Below are experts of layer 8 (counted from 0) of a mixture-of-experts language model. Rows are named router (the router's row for the expert), gate (a neuron's input weights, with its number), up (a neuron's input weights, with its number) and show model dimensions 0-191. Each number is 128 + 32 x the weight over its row's rms, rounded and kept within 0 to 255. Numbers have three digits each.
After each expert's rows: a language model's description of what the expert responds to. This comes from a sample of Wikipedia text that the model never trained on.

# expert 10
router:098078125067119135126238132115174148133155211152141155120163106175172140088137075086149087149055108112143109142158075094189113119149136138104135131151147162155156174151121088129164135132097184147137154096131158071118098141173085162165143100099131132134127164130124110083142139143075140135104106171180100148068121137094157161157143084122151128181171119095150114117101118115122130100139143092133138109122098150143144111109103109155138100094068122200084184121111150097141181085179117132098124141154177127085148173141185138085107112128128094189176070199076127130121165133202138114
gate3:126125097111165104131141166117109063102121142143121117107143147156153133157111103130211107139160157106159087151132143116108137123096138136174142174187179191074146138139152176143137158136150164121141149068122110112079154119178111129147095147155111096199082058140096163105165134156226071115087172156180174102141151141114128126143104076121130096126107121173206107113122139096149185135134155096143139172162188092068119137109153108131089137117146148117068147121123151134123130065175194102090111130143105119035094145108107160074105128139081139145176184131121111113073141105123146187
up3:119140125073152111138143154066143154137182154143080093125104142083163113126201184128147144135165172142146103136182087121146163193114138140142105134136123203118164167124125152099125123137111147079161156118118085142075144079135107132133127158143101097206121099133143176072142162178139131110090147121188149110096132067077096176107132093190156100149131107100155071114072069174150096138118111123134161160149171146137154092178096088134088164157186122114136155140119096083159150103097151119121108126152137161149117129166165186107150047159138075065159123098146129185062095158149111172
gate4:097098152090163108132114106127169121110207138143104146112096160119125142152118194119115166129094118080148182058188193117082093068091132105127150133130140097108089124156100123151071036165119171138087145088094141124146157156147102163142172129157121163093138157047134122183082179178161149161113159123161166167141182141075099101162137118167210099144125164133107179155150141118104093117121144095188098158177126172168138195139127103156149119172138169107139161129134164101166142127129151092116138102111113096063098113107144182125171155137104103125094159197143135128083150118109132151
up4:154121137097128134156105208150182129126147088157122127148147085093071124160167111105115136114142128167117090155118121113095126125119113150132102094091099152081154113119145102142059124123066108107140085081087096139041114083171107085108164083194161116158089100108138100137106119143122132072156119137190110100152062083095131119098179132093223117086127168153156126060157155132120135176129118138073125094117135098188159112204132107122139123169115135073118116140124094180195175134086120174119146120086160203134157148134127158149170149192172099086117150100152139113157102117153159103
gate5:074074084129108144126109105166156115179071196152148101082153198104163131122174086125078046130070173157199097117135121132085139126144156112152120118144126128120144110138172104164098080176130173153098204135122113111161112186197117130135127114134136162123111089169063116163142135095083129161117168161141064235176140110211127137100123146100158132143132167139123153134127154168083141079105148130116141191144094107122103099098157142138115099137157130148171143158153115086093128123135083107096129084136150131085101131088135112105118100109074083185113141112132108107128103126116201102
up5:124095170102149115120108103163137155130111098094143110056147123121179152108089108108190175103117128131150074082110102093178132129057164158092076159128098083123068124094086129167117127073125165145111157099128103079090154096099139136155129176120153102096113190103139197116160131170169133146172146072148082088132079117112149135114123081174117156116163163084129129128186097062103181143068083118121125172124154124197127106165120096065110152148149136081100135122098172147121155092121131113195168113129147106082084141134162133112116152132143183112128192147075100200118144146156077157
gate6:112153081124133112093112167177122158142083157130154154161141104121160133097138139130086197124183158093130146123155087183122069166135071146168170114118095103173143067112136119208159131096117137127105086132154133095108125081109100131176203142102116156156138148141107157209126134110169083090126066130095143098145109133099158108207069108124152116142124176193103192182104130156138148097150092103151164114104083150113123150186112106126135080130122163148151159141097161145209136164137083114122087126158153154085110105164139108149150163120141140080152079158075198105095064113097142140
up6:124101126075139137137118122112136104136141129165120121136122164129099112165137083056126093135067130135156113092157116073098087167075124148110102197154145147118129138134101164141045117070166136130099183141115135141208138156137183088141147167155129117057163152135146133127145162115153183158084162179103165097100157120125122179122126100082087176105143184113124125111096128123117127102205119128165145071121182092091124093116041154117160117135109087123070082104204160153131197109140168149108153126101179132134094119154053083158150102188103126122126146142086107134175150158171157130
Description: Clause-linking commas, copulas. Commas ending clauses and linking verbs or list openers in running prose, such as is, was, are, including, contains, often after "a feature of".

# expert 11
router:092152116139121136112117128077150143134124126065153082101094130128171109097105137158119148146120236097152103189103071068108207065139159080162117100142099106126170158143083109149086092122136130097162151150182089153126125069075143123094089141095099122079100137147126094126070143101098089148104137129159153177173113131102136075191156128122121080036069073135132145119129140113115116101089140148118141146065162109145087099145097109141050118117157159134140140147141109124098130125109151137145097143047153100120127117089125091123060107129135162162106176148150184116106077124118139059
gate1:200082140094160105150107123090124134153154127154151078160101140173152133080144130155122148126139145119089156102174118141129101082174187135144142145108110104131147100141107181103124143086172138154124100187071181092141102052120046154209129135116097167143098146154142169067065131095130067125139116128100145104104159071125060174102110111150105117153157147124125106163076107109125136151144170110135114174056143112078106206121156090069147126102115088083181088120143118154149099121178118140071149104100155142203095151150152132126150100143151160118108097066096090168169121102103112121
up1:101123147118033086156093140120069122143120087133133175092121187130178167126163197107076101167121184137185137135116157129109111136179175138113179172143137137149181089104174083122116142139116136134092100099162185123144100139177130185174101162131094122126102192123121120117121170053164134141122191153108081133138124128130075108193119072113113127130134156097113157197163147115098113118155120131125093132162122124087095116092110130153114138125067113200194126133119087115147063076169123100169082148151123134148125120190148124058132100129163154101111111168189130090146080104117155111
gate2:115120126151223134122129195095137143143147150146208176137155121168109067139089119141192103194124149085164132121130157091120102112136140162092094095136180135131200111142183193101151153141197132154120090077088122134105150089113115177170145093153163126076088115174146165145193134124100171094154161173122150089137080142139064080146151083189120168135098071151120131079146144125133140118118113165074140166090122084110103110117135095140181151171153152117163114130182156124157194077093183122138123118153123140115111140180102113130111140176104139184127121161136105099173138122093122123
up2:174118161157168170087082148099024120223113176171133121122182124187112177141089141114129069119145110096115116101154119179143085094114098142150186189086155113169089154095114098113159131124158133136106123127102143117140102147210134140095155113142080064173113182112122138185148132122109107121137137092151131128157119139130117123126141113081101144204118134130093131074166150113106166135116148125118104149105118180097135152130120178087115159151145101139096132102087099102078143163074111193095114164116058115112123113107130039074080105174127158068131139147126111185106138172151114140
gate3:117124103096130199154140145110118165185161121148200104145162136101134116089118160153160176085172118137172210146171157112056163150102123089106134132134125101086134144128108163159120102112090148150187132161150112057111096124145108123109155100090104118147127108104111113130102089094105073121107105146139149114109130172124151156134217051128124090102107038155120126149133068133114200100109117061053130150138115104126115134150074118151099077121163178161062080122117093115096122144109047093144115133125166118116136099137101206076156078123102139110110092110106150121141144088167139154
up3:098192110155149060079136089135106115122079142095089139095117155174130126138150085110095105138121115123111062117124089130175081071179149154165122125152151146139116107145120111080136133128143133078098143108157133163069185115125122108137151159143122124111164175146120148111160182156164187077152143111108111178098087099109100104132047219129128163175142204117144081133089157138170107143135158202234102101128140125143131125101177106102168142101056090101170185118138160110136127137152175119131148097132088115140063132124136067170119157155088109127183164164135098143131114122102159104
gate4:138107135142102148148068103072110154108122071138161123132123156176152113111145101130140103111116147148088171146099170137097096104139123096118165129128080082170095123161166093048100179148136094104138129120125106160112081093091131130109172171110126101165158118112096151167116099124094131022184185159176162158152208131148152157165102085108143099128096115168129215162095112114123107163145125153081144095070174098112151103174140101146155161175090110138090158075150075091126176119124077124147166198104117154083139138166121094095151095173110136186162128083154111181147123153113166128
up4:073135160130146111125130229154126132117154173141133164150211161090080146158108109102127165121108132136159180189104080108169140139090109149134118219143182104111134131121096130121134111183110159157159169193134130125113067159150146156142101162142130155133076136185191154130158191145139108134131142109144117078110123111114134161103130044098161144101144135083090113121183123138119133134153082072120140094120128119105197127110152190063098079137124102087098140206103128123101129179137125103151092116157106146202092107138084145146168131123142122138069188098143154183158112149127117084
Description: Digits and taxonomic names. Digits in years and numbers, single capital letters, and word pieces of Latin species names and personal names in species lists and tables.

# expert 1
router:102146123140129143123130135089162133114120127061156085106112121139162104096119148147106116143114242114157105171100065061119205058145149075160102114149101097121177151132078109164087077142110108111169153162181092166119116095079151135084089133091100111088097140148142102144079121103084099163097155150155147165156106139091139084187162131105125090057066080137127142143141138091116124111089145155123149140076170124142077093157089137130057118124179165129129132145130119125093128121120149132132116126057171099130117105082131092117077095121138151160099179156148176110104058113112144053
gate1:137121096110069127132105109152116061129155144103121069085110182153124129130113086120137102090119152141159103163072092130164123158145170147087084102120130157080128163104118119098108079148123067115148108135122125163114130153069124122110154141135089128099196158161100136127097103133106124170138103136177114190085153193175152132146132119138106194072128144125191139096174108163155160181128108084097135071101173065086159168089142142179218097119131105163126123166112217145151155174108165126148136141149150114146157193202153120155064103093188144165116127117136143148128186094142138102
up1:106094113135138154145105175171114130126153152125106119090088129156165071102129085083111112118113145119209116189118139079140123148152194142071101123114118147056123132057133122152120126174133146087133115162124156189175180126125145153119110155135073122118126153179104071141097101129142131117127135114172121113109160168196159128125180088090124156061139148096158143150162148153111115152093126121151128106078102072100177120133161154127212129116108115140082161176134174179169142133070171172144118112098172098119113187178094111151062025074127143150119118154165130114136140074123087095
gate2:148102100086073102134159138144071140112082109129081125170149125099138169111126130111145157062093055156151144075187152147157098137129150170090172094120093145124114101134143143142144140130100117140131089171112107071149122166114090136178108105121137159113134171113144143087173110126181170150111094117178156076083073151173173074109107173077194111190087092145136115118067104123099209135139161160134117133072124118155095148127176181167141092091123118140128193112167151132170098105134147109162150143185135170126124137055179127104154198118143097192132086138175108074121138106118105128
up2:108113148119117101151111115108154098134101161150058164072171127108101077162191111147126100123168128120066161143130152165137097127124225082216096171201126153120136108143120142108083131173190115142128129138126128131067159106146106149186103161134091147050127090126094144125078126107098153108092187152140117114147140105149161167170154152150120132128175067136060171120121122121188128155151133096142125068217112099143056136104054127140136087090099138108126115132049113128112159108108122151092147098087134098073112137116068113137164133129116150163183166121163122138122110139112147136
gate3:131124120115141149169171115117082077106146148132138105090145153138137146068152134193144136132094102108155095166106084138085112074178191091076154092125127126020116115165161078097136121177107149075139149132077065150166143114132100142048121084144107175159129146136117155106111151170190123191132153112152120184103156123125123202126148138105063082096128079124073153162103102141130158152084158078160169175126062132090086136131125137133133185157135147148119130135159075139114166116089138115123149140114104145150152169099132135090138085181111105154114114096093073075134159059123165126
up3:080096139105115074188181101110084079139113158134121097088193108112146118176119095126099098101062120135136099141147076104122142128142118088153120088124105099123110087132147122125151118162077174094133155104149076150106137141177177151086126143179175138074079146154120172124140190187105135096094144092086118113126113057141148162156149111129123119109097127175169129147139126140073094139117042070070142099171097120148119166148101129081171117121168135125102089176148144157138138103073136124129160088123098110135150136123082122080120049065138188198066152112115072087120142117108186116
gate4:135083135118154132134165187123059164091113150162109115195082178185156173123150150115184116106097114171082061051151042104123162109110105111132122184041123125093144079148134129159081105121184128101172090084116138081116112078126117159195105078148082169139124134112151117107119109114118063122164122053136139109120160102066148113138130156192081117164194118112105073070127112164094121139110111069149101119140141152120172134117114143114158160164086156124154102093116132199119101099108128153103151131166116148167131118140131121127152137128123167173112086132117146132079177151116134138
up4:096171153129079124155133094142129093152156122112112164094175056063112140094143110145080162173100139120162170171133175105148100105167135137143165099210148101190119165173172158065150128138088111117090149140118124162140129088125131103061156129122159117148134074099107125177198155195123153157079132205151118158169126125226110164112098079094155146111113133102154141167091187078139150114132122163142124109110110098117107119146179114144106136067173116111109136164195160083137168120157121138132160113093089150100135123129146141117111151191135065087115183101102120095173136087090119111
Description: Names and mixed leftovers. Articles and pronouns like the, this, its, she, plus first-name and surname pieces such as Larry, Gregory, Anat(oly), Spin(elli).

# expert 16
router:133119181147170110085112171119123044169124101136113109105151112175189130135109164170112148120179152104132090154078142112131144085146088105126144067108143124107102121149116095128132124136173162161112126130187143158123169126150126151104100193204125128076074138059146085102119180156060129142176068147141142214126102119087130068104095147196138140102113150115105116142139137100147109114090088121105138121099124176137132102138134135110099077128056098166127178165156112133096115103073158064143151175087142065094131132125183100108073123080067135126093169088077146098147128169101141127
gate1:163113139111145141158103137091145140132111168082089124075152162118069147174173133180189133129129117116124099167152098132173099143144106089110133082156152221047052144124151114062118128090125136121120145089110124140093193136109098138169155079131061077130096222097130147082163081110108120133119147063179101139151114130110121117092124099175109086145142142120150155064134107135097137122089077139128100162169099173093147075123153119098127121141099112129116157113171159114149136104137171136124095118172124072124141073181121184103133137129071137153083135128129110224141118148062123144
up1:135142092114122122128171157094097070144085181115160157114106097087158092090137116111080084117136157141091103146093186125124098122135122114074091107136107189093165142109074141093118165065142061140146118102145118135105142119107165083108078127112152113157161126197091097154154141159164158156151130123127072129135148155136170103095083182138189158128145077217179102123149108091137201137159054110182109077086142092079168127108116128114110175133132143135130054115156122078132136118136198160065150090130060147083122108128115142117129108122156113152104137090145140161163053088132134099
gate2:081128123173089158176058125156086157087133089103107115175149164059136124125120080186194076114132067099098092149118162111142136119128117116103102137086064132076123140096143089106069110138155142115094101088086097125156139111150098096150125131113091143122124105121129129101096119094185149099147139142118150132131114126118129138180147077128106101119180082139135181166117112162152104174067211159125098123135073090099083114086098169116135114141112140114143145116148138095204128174116094060196149205118176104166104147160184163140143074105100140144110132071105125120138088127196093083
up2:141115097146157116091140125122131110142071141162116142098140098102092155145171127106053136075131116155218143180079111141092186108183094111081073131161126127110125097065149130156108145137112128108171116134095151146147162146135133128146093122170071125131086139205141113132110126111135119116100100119127152130111162116114140115212095135075129101162161160147080145095128158141099188112084132140071127098137097122097110118118090126086082092166094127135170114188113130162127079105197160106137095142122166136069122210154128147082144125153201142132124071155157141007118151163172089115
gate3:082109153145115131083102118173165118117091143132119168142145111180216124090055103124150138088132074110133085118127167059142081123120121145167123175074192138104099140103114120179179104071152166140150091124088111134158213040082130136076087113137125134118148116083147127104144137143143167128118144162124142125131138146104078108144124112158105102135162163187109156085072098107209179153070136113098110169139154166085180140098121087138132106134049124136134135121157073146169136116134180109157083083123151149119057158095129135082129102100150113115089122078104142092151095095110149129
up3:161119094157140086176126110095110127175121145061126149080118121131158087157129079164145131169118121099167181140167107170187135123161122132148129149118089161135103162103145100131077105119107089151103170144137109143194113195133072139210119124107075114121124135136087135160107117140174114137147150164110159087152149103115160089102128082083150177116117111074078147191121142105125178119133133097150138050137094118147117107102129159082115142157132088143111100129089133118164173174124171178073140193135218113118150100168090135118174165119192095118146086192095074179155132188102182139
gate4:144076159115159126083108095090110141163098125188147125127130117090121201172159103075144076080172101085123138150180123135160150108088153115101139169120126235072155136129096132157130151140091108157073160105111127076058142130140093098177096131122156138177170156145150161121193133095134136118142119135122117111168127132063099111128076096147146123170088110165080101133143119127149171123137129148059077118101134165182159083083084115132142117127081096141057086150161109111086079116180127150127039139141071086113121106118124109116112142136140131073148110095153114123186115085150195127
up4:200125152138150126127137184095143145108130130092133155148048165093160135121110229068126122161113113161115072136167157100133136134164141182075154172138091190154067167154129107136098113132118126110133123147175165132111084176104196114147105122179145165131106180155128077175172095136099123131069126113145119148103106092097104110109156121124105101151138061155165068138153142095112092137101179165076134108075115140146180115118083130142146083153128181111071185137072165154094146150126132142135119140134120109178172169148083088155068085142067151164092099080120136127117166098155117147
Description: Closing digits and parentheses. Closing parentheses and quotes after numbers, and the final digit of years, dates or amounts, as in (2002–03), 1915, $204,440.

# expert 19
router:111124062147117159128102117163176100135103134071139079099103057171088120163058122177067164116169176137157123123143151067146167100157128114094105097136129140189134158193118164124106074175139119098152108109169150140097153091081124115123133152081103109079068138138164141151098156111102081117077151117133092171146129119116141104193097130082111089069141132197147131145168190169130107075084128154107152122120177164169097118138153159112091113200142147150152094162105158150122125120081130095126074111064140182126122098120141118164164155101184074144108133137087147127111114091104178079
gate2:158141093092214146107130156137136158137173172144099112146143093207120164127069149145183152153095097093113145114124104073150109044102169130104116142061149153099072149086075136138106107152158101128123193134199119143059154101173105151061174142093116136120110168144170175181125082171133080103080138139079161128095111112115147127117100116169087116120133109149096127117107150107143141153127097180129121136133130161155152131139168145109203108151099137183120139106111122154145164074140146125151170134178101124103096171136144111164148160150113120193125192120095127145103209096116191084
up2:108098145158130088085091116146101092101163172117177123179106116079157171111098102130103112149151150197112163171118079181139126076099135183101191158154127137169172088116138122150167097125089178056123072159086201149087151127146118121106070144109137147106132131109140159130155143085168142121133088160153088138247124135132104111118157168140184163109124083138120118149169139138153154114132141091130110111136142063154119165183105146143124087172109198113200118141131115141165151128040128126123131147125148150149140114131166142100139106158092104113147183140111061190121159152098175166
gate3:152137094119152151145157151123064160119112102220123027168081169084116186192185093135171115125140088111093101149127077103181120149163090123159105111151139089096129176101151112144135104087128145124178145090114135129088177158109123081131114150157116120147123094111141088160092126118124158108065156077133137102143138126152131193104125093182115106094090131147160088110134098146098132156145121151091141124142179165095054103128124100059126151167150157175115151046073115155110104101153132151136133127119088109131089136111147156094133161069150124122182076153061108177086111134151066159
up3:171165148117105082117114093145062170077131141092084128147142090129189144062138166108059076119169124145129112056075130180085124134085121128138107163098125160106186119167135127129094127181074187139102128146133166097165165147093172084134149121109140153102119097185167147112131117142160146150103126158133124074071136208106126123128158054129102159135071105115100205140155161139167080097142122124160105096065103114183140162089123109106082119140111173150135127209122159129153117131098143139148130128124186143116141082154105126151138146142099189151098116143093071082172135104087150087
gate4:104117173068135076162070114133188149112136145091144146103119117175142145145074133135151101114102101123184162086159142124142110121111109140163101074185165116091051104133114116124167093145143114102105090143171115130144165071117097094094147094141148141145137165107149128165128190117160137137147127078057120088121122113042114205115126070174134102147135128161101097155126175096132085076168112129091160045147199163121106161118051101162136074165174129135099122138088079125131121147107123150123200188106119141120133130117140141127181127075157067100150134091149129104067134111097092120
up4:152115138140157091093079049135135110078152176171145197141208068167129151134111099164143144145128120123132145144183096104157144118163133073142118080103163121064119103186141148140104122086141111117092146145117132182129140125164090095089078135192166133138158130113152141117125163112152137165166130106154099143086101100094125131121125111134149118167151104174127127179096151125125092114177169161158105095142116170141073154119124157108138072118125132131101198093118109088129135177166170130138191111137102043158159156098191137172161160099158010073152120132137169115089157096129113076
gate5:123134166077115141126148128140097164081137102121132118105103141088131081136114105114091140176178116163139113156148111077131139141155130097112127088166158165098153126162165141103134085144176092133142107131104100137110208084093118084161100179174164102130155128133132174130202187151194123156207159136114081162123111156132068162165178112145098127157136093134123113189109089130199153211182085163134072063129071086089092120133138150077136084149148117156123124177150119125095149129072092139125109134122098181061136124097155112097132156132152062075118161087114122132088167075124107151
up5:132129136112136066105120108111141118139102126191155089094070139219087127127096180094150173059114126151132188102067086096121142086118142135177160149128186096152118168061141140113095091141112178086086102112129190146146107189125139121055126088122173187161096137139149119130073150099110169174037097110113168094190126179137145120113146132133178106159105098151132167095157155128085090102138163114111154152073137150152134163093153088126130140151125167131143135147129106116146129068177126097182172170114152079145074107104119139132102099145074143151170121165150128136109107185148106124
Description: Digits inside years. Middle and final digits of four-digit years in dates and tables, like 20-0-4, 19-7-4, 1-8-99.

# expert 18
router:098211133143127153146121143083164142101086175114131119101094102149149132140129120118104102156141220092163092116137079061171218092092133126168079114188061152094146152162085087105054067136126110138128132123168062182132115116071121133096092123087132118081152151124140126133084138108063106119120136150159156138128102113169088078162132132135133057062076076093119113136169158118079173140097153147115126192065142122161102106136111144089096111132160145127151137151138116085062135110166141122113092110105170093128062138085118147118089105165132117103123148164146135126118096136143152081
gate3:109113197134121144165157159101180104103145107120138133151152113140107100136037149110107136097121122157104155075135113098135103149084160119107136134237146165133093121168094146086157139079109146132107121116165138142197173203146188062117191113138166139146102147141154147121165103133099193155083087092129142162095153076164142148152115180142156128116121107115107118166140107139162086128141117165134115149091167083122150162118191144138093088129109141090163072151149122079136092146178133168113119114213155158145080112111104170122183101168125152203170129135189096059128120152147148152
up3:119157075154081146097097072171095161151138163143108120159151169103093151154163150167137134136159138085134120157137145146129126096172140114155132059018150135156112164100133118162103121127112107149084120135203149138104101119133060215123108192107105157103165108145111081156116103128153095112140104181133084136128095116122138091134117092152089091163119129145134145111086111121085132102092097136179163097177096153111109116161066092138151134157116098175151180106099127208077117158123173074185142088076069157151200117131102130078145153072141127069116109145158147193152144118104128141
gate4:079110122141087121124150148137181169132098192174093110103153159152103085063166151115095090151110074070167113151145141081140157168213143089122096106146073164121138104149126148061116115127088169137119151088139058160101128142103163137165128135142137151133189118119113172101109096183153141174181119106086167105118103078170080134166186156151155144084131193096125213121149123145111141110166132097128067076137122128075137157187183165105121096115148102180143127130119125111167130099157181158196173119157169132143162156130125174148119077097162168127123145105099130105148109109163143111
up4:115174096161108139121093124110156183075150210136152162139131175075096147129217169118091113123129067112164080153148127087110138101155162136177096082152116112129145110094168106113128169188084119151083130080150099148099147127114199152180119158155146155146174122145064096087110137171143174151142146121087142126162126095181083163171189121157113097085152125081115195167126153192111120123131128109200117159110142165121151123139161141098126109127142130133114107048146082157120165104132145199141122059161156106140190144153136125100152090119157137098081116135089110106113137072118176124
gate5:084143099141122077150157119080167106118104128188116120148156113063109131116161161123088112061171171148158087087086144101140073114132070119102134162150156118122133090165196104188124095137083145123144085160114111163093040173152124163107134191098123139140134118065156144130090156095155148124128168116119152030055131113176128165129134118125101151106106101171119150153193187156085107144129161089134122165137124144146112106063142105140120127119159139110139087106133125094106164065168076105085170124128161102110172077166067149150170140183118121183157113155125142161139110157120105180
up5:053174067107182129153124142076192092069095101139129159133108157089121171117168124121145100073125112178164123099142144088114117199110100138103116064127146123105130049167187114159134076096097070161119111130105120153100079148162081191101099118133147120153118154052080077121097135117175050110082181141123145125147159142144181163124118098157125112107102118134174125111174176114145128105134190134134105157148098144115086105132143121094118149115157127124140075122095163096137136091146082092059149137147179122109143073149094120099164147130150164118141092136156154113112125188195083157
gate6:084095120075119150094159081077114139154086102081139117108126110159094085099149109059083127147102090060149075186127109108145117110116128153109162124088126077134149233091161160146116141137164136134115182108124099154158060162161138153143184115119116148115147210074191167142142154106104120121109143082119183066111102159138128103089094153126146111152085099153174154109101129126160166164119143099117120127139111101141139128112074176122094144159097125075124133177107109177175108143141189152118107149152169084119147209081164081141177069132142117123102145135111147147104058126113125180
up6:085068098110094134117127095113135116100129127133071142117088138185099117118144153105095085172109142063140108154106082140159117100147106124099187145100134113135140161082122147172049174139116139149048162093124105149194106110176116158123201137140127166127132194107168163185135108141143160124103142162156196066134107087168158095137062193133122099151094116146129155151139153147156124131128200082106161143109115131144151142094038160128109101202130177113144104135141119121164081146149135118155109112156174109098162146088151068112172099131128063118106116172180148143100074117132116180
Description: Function words in prose. Function words and adverbs in argumentative or narrative prose after commas or "that", such as so, if, very, never, the, which, not.

# expert 22
router:126157109148151172105114134134164068087138141115127082128138166169143080153121161169064121127145085108136090142065128081106141099132122115109056168152122095117091118177141131079165120086152125128211128077067113164102144167152105123180159155121138067156059105149073088126122157153075170122124125064178150132166078086146099076182113125112116100112122122131130159086085192167156150137099117118154139128051178122173113114135145185118081139117122158162165110132160108183111074154101119087087119147116089120158104121142132076112111038184184133108109142109087111134120107125110137153
gate3:110114130133091160153122099097103122138150128126133075136195065181128088115161117088084048147129113097131132119110110120114106097094098117111122154141208140135121069130186133140139147087083092114118139109139068183138128104113107079105164139140180093100095139164106108126179126154128096137055195163075169119087123165153135093119060134142152139142167167127060110118119124147155138110070101101121142125148079087129130082133101125165087119075100106137096089114085133110091150141163108059167124113127151090143189190093094132106161239127115164153146176066121164106105159114116114097
up3:159160114153177137158116112154130115193141114136172135181087118137133170157121099149132135118129158172147152160111081156124092125142124137102097074139080113164148144129179091127063103150119116089141065109085086145095110143092119154179154159143183203102121149109133059180108107138154165156122141120103140169125116113106107168105124103130127154165133162120194142122122179097133091123094117097140191092110166182118154095121103165130137129099104158094134179227080115139130123103122103147146121201124065100159116219088069069159142137150104115186111108142146113116156099172187047121
gate4:189045111095083130109101151163093134121142163136122170185155122172117176132113141119115179164137127148165085100092115088116171099143123130167106186144149102168101141087140137105159160122136166131104174122136132134104206177139051134145111081162095189114141076129122136087101108084129174117159130156101154097159095134126102124179112148077137162134138131094116094113143123131129165127117156120139138133104058179143149079094150145118172117122140136170179113117172096055073087153177131089149135115102082079132190175084104103059175148111183115131137091124159134028158084125111125153
up4:144123112131171118192128131158115095082190139069164117145079109092141079068175125076065061098160142119154148088135153115143091093160121103137129158193139113161137104077152048079147137155164080070159162149147165147147109124185141100127110205137134168137150206148155146129147160096098122149127107119124125093103151138110127157113097161162145074097101193126152147062136163120134134117114163128153112162121135133113120157190163161121118130105137130153101146179177148149152129084141133165155125064141121106108123128098088218130135124084154187068125159106127100161098106074165090181
gate5:155178102175163108135113146144076164142130101097098172064068148052164076133102111163100143104133136149148115122105103159044150158119121126164061208127109174163125142096186150056163083145170140115141131106084115095176151105154092177116153107087147105134112167220165094137159085136083115140143152116167088083165094099105111104127100072125086134135172149157129105183119086124115132072099123072137123177153092074135096169070169138084098104110145061107095143116131146177137114141109149170067130138138119107112146112178123130114144126111115145129140088131138089112079116150114144150
up5:135100181171065168122155077147138134171083136111132132164165132130162171101121118125130128101111185122164148165154198123202139078146145172148149112159143115131093180154115126146080124139087098189141171135172138116146136140131110122121132174170177124162114198077139143159120149160081121127126107132085165161125194111056147122148134150087182120187118131083124095128145150157151119168119133167113112187091138132084104155164138099143145169092126110114129171189125028117074162116199115106134147166068113156139123197131124060097128115115185118088117199152154126151144131109117147083
gate6:123107121124121132113157095121104139079109157106126098159097146058113169188121080076105087144123070120147097117144152074123128116145114182160169123145149130145156149184128081133177132125139128078161140120134080164094096105154150180119161159089180081140122124083197101127163170116182135157097077106125128125162151118144109121167134068092125154046161101139069148162148051180059107106116067113148110136165192117111139087122149138155154162160134043131136074165090103154183134146128154083103094129101153155081098132162122120095147148102140113115060113121138086163110078175149139164
up6:120112107131093120159103129044120157145143116090163122086121129109101061136113078114145103129106150173125138185145155145140170123119119070140148167087108119141137091065157151184112079144139115193143146137095142104120131131119163067121104153201074156122172162197167122089193052111061156122160177160113063099147128077084103117116158146140120114183086124102169097095121152091131125134167117177172145091113109164115137121060141134033093118123141129120077189119110168151106137149121096169106127156089078133159147141104066098157129124134145122166150136179129147112108158107190121100
Description: Digits inside numbers. Non-leading digits within longer numbers such as coordinates, decimals, measurements, years and reference codes, plus units like lb, sq, ′.

# expert 14
router:167135141091105153198123098119117143142116066127156096101118100136199123112162119144177184101187049155125099105129194099148113139206090135139141091102114130179135112072068070091152155140157135142141087102149113169162106103097110141124143130157118126108111108120124108148123112185111178166150118173139175126179158128079092159129106134151138144161090077182130123121073095131162131078160158168160173127051100153061093199092185162155131120138152135135081111128096104122118110160138095164107156137073104200173117107156137123133126093152100167133126170160107116142120114037147114144
gate1:095150141100158097142083122158114102121125187166145138165127079126181091117158119129158127091185152198106067111088169142169118097062090161151172190114127129126098116176077065119174145102154086116068135136141111099155166116119116102086208137146173123090108141117133169133140145167070164094142125147127090139080107139093168111161132100144137156123127117115151175103113166165102132131145158127118102149080086091124110079135187165095112090110128128173088146104136134079150134158147069141146079116160191166145106110153141074133099111179172149147071118179136051128189146177116146189
up1:091160155083155113140069107119124109135090172117139127109073090119150116136144143130158106073183162190124065107116156139158155104113105198138167185106115129139104086155067106136157149118154053069144133198173099116170175120121113144055143095115181120122105167139107151121096140159086109155172138161111088138104127120095115117135101158146077159118138101098128164142101144132096111155170123119114101119118094083144144143185160177096137107177185138154095155148109150062149145181116070126155089113151170158091064155172111083130046070164142134128101130171171048121142142140137150157
gate2:135111140147124165135097104084104075208157120116143133103102104171120095149141096141154142100176176131117117141100116122099139127145108190114167142079148092127199073089133085147170161100142154136195125107126121128166048160129133134154122137210107144114085098161127229137147108139113129145095097146153115090118105078161154092158155088094085199146094115062133149102156171122150136078169089114154120090059129150142152102078109089156118098088115126151155152063146080102127190100101123163148137105141077165075128115147188143131129123136116110161201085141127118142189088103108132128
up2:174108087122142114104111122147185125131140163057125110153092122112156163133129149102077132055130088112091128160174130073156094107144130082111101104104164074158168122203077080050130127125117182136090136123067105139162092142147178143181171142150150116125114054133082143202134106146111142105106056151137176154177124098160120103173116155097145119070121122142130111186158110111102195121102074134156147133119179145140067140142171135132143135112131135059120198050111205125129146132108142126136186136129141120163133121167091133089153116108100112131153111130056138137165098154139122156
gate3:136164096129099101166035146104132194174089112160132133087095104174154155108142117080135111139134121113133136179071154104115146112158095107129125151144136133142059087169176108119107152155095148119132137125162174205185146129115114022165062132153136113189139135085169138119134126124137091153146113107110144151152112156101137136113118087179148126121147118170102168126115077048131113150137113145128121121168124193064184155164095147160137144128100173156080138101115097099156140149227148088100158153139130135160133163153175122104211107109135122038148113136129118140101086101108160163
up3:113133152111116193038129128110130123096158190081126142118103137164171066139141139149130152163176168161122159158154066172100115092107097125156146116124116136134145079075138140097141081084210126177118119146133147090096175054118140140127142173121111129110116083194112161122147072097144144122093110131117112133116151101150199126132119090110081127093141182115160109175096129149117169155115089079079112127131095138141075157116170204093119153094172110099141091089140131165067178117085216095100079107101058141124103106140089145122055164144124112087108130118136143121096170120103111118
gate4:150147164108119163076148088125129112097138133112114131098136109108131139114085196068153124130194130116137092155149110093189106049134196093087148154086094175157167143127036152138110150101161138114150171119161105076115068123138102135114201114090153144165171095071148109115139090115103140166112095143111126130085132169115178115160168096138111142091103086179129160121090146167147141120086090114112173137108093163129186063142152096195065125131100134101159101109129115139124156133104149127137158090089143095144096074158157117158115147135075066128146178095154156058138091134109106052
up4:084172095153194149118124094127121167151106087126150112175136132079096073119125140119109109123107158122125133169090078134035105139169127076155115173137155120176137155107120126138156090181103104131151106117171153174140131157145132109113130160133120123116138159144092097129097145127114138146086166132153127158119152113124172166096150113158105108090145114149131068101124058096138184096091141098115089227188142108184085134159121138158097154113176164204057095153098147111156182104166074024095123069101140135145125122154087150102103109110110183106103119108155077180071090101135133117
Description: Institution name words. Capitalized head words of organization and unit names, such as Army, Air, Squadron, Battalion, School, University, Museum, and pieces of acronyms.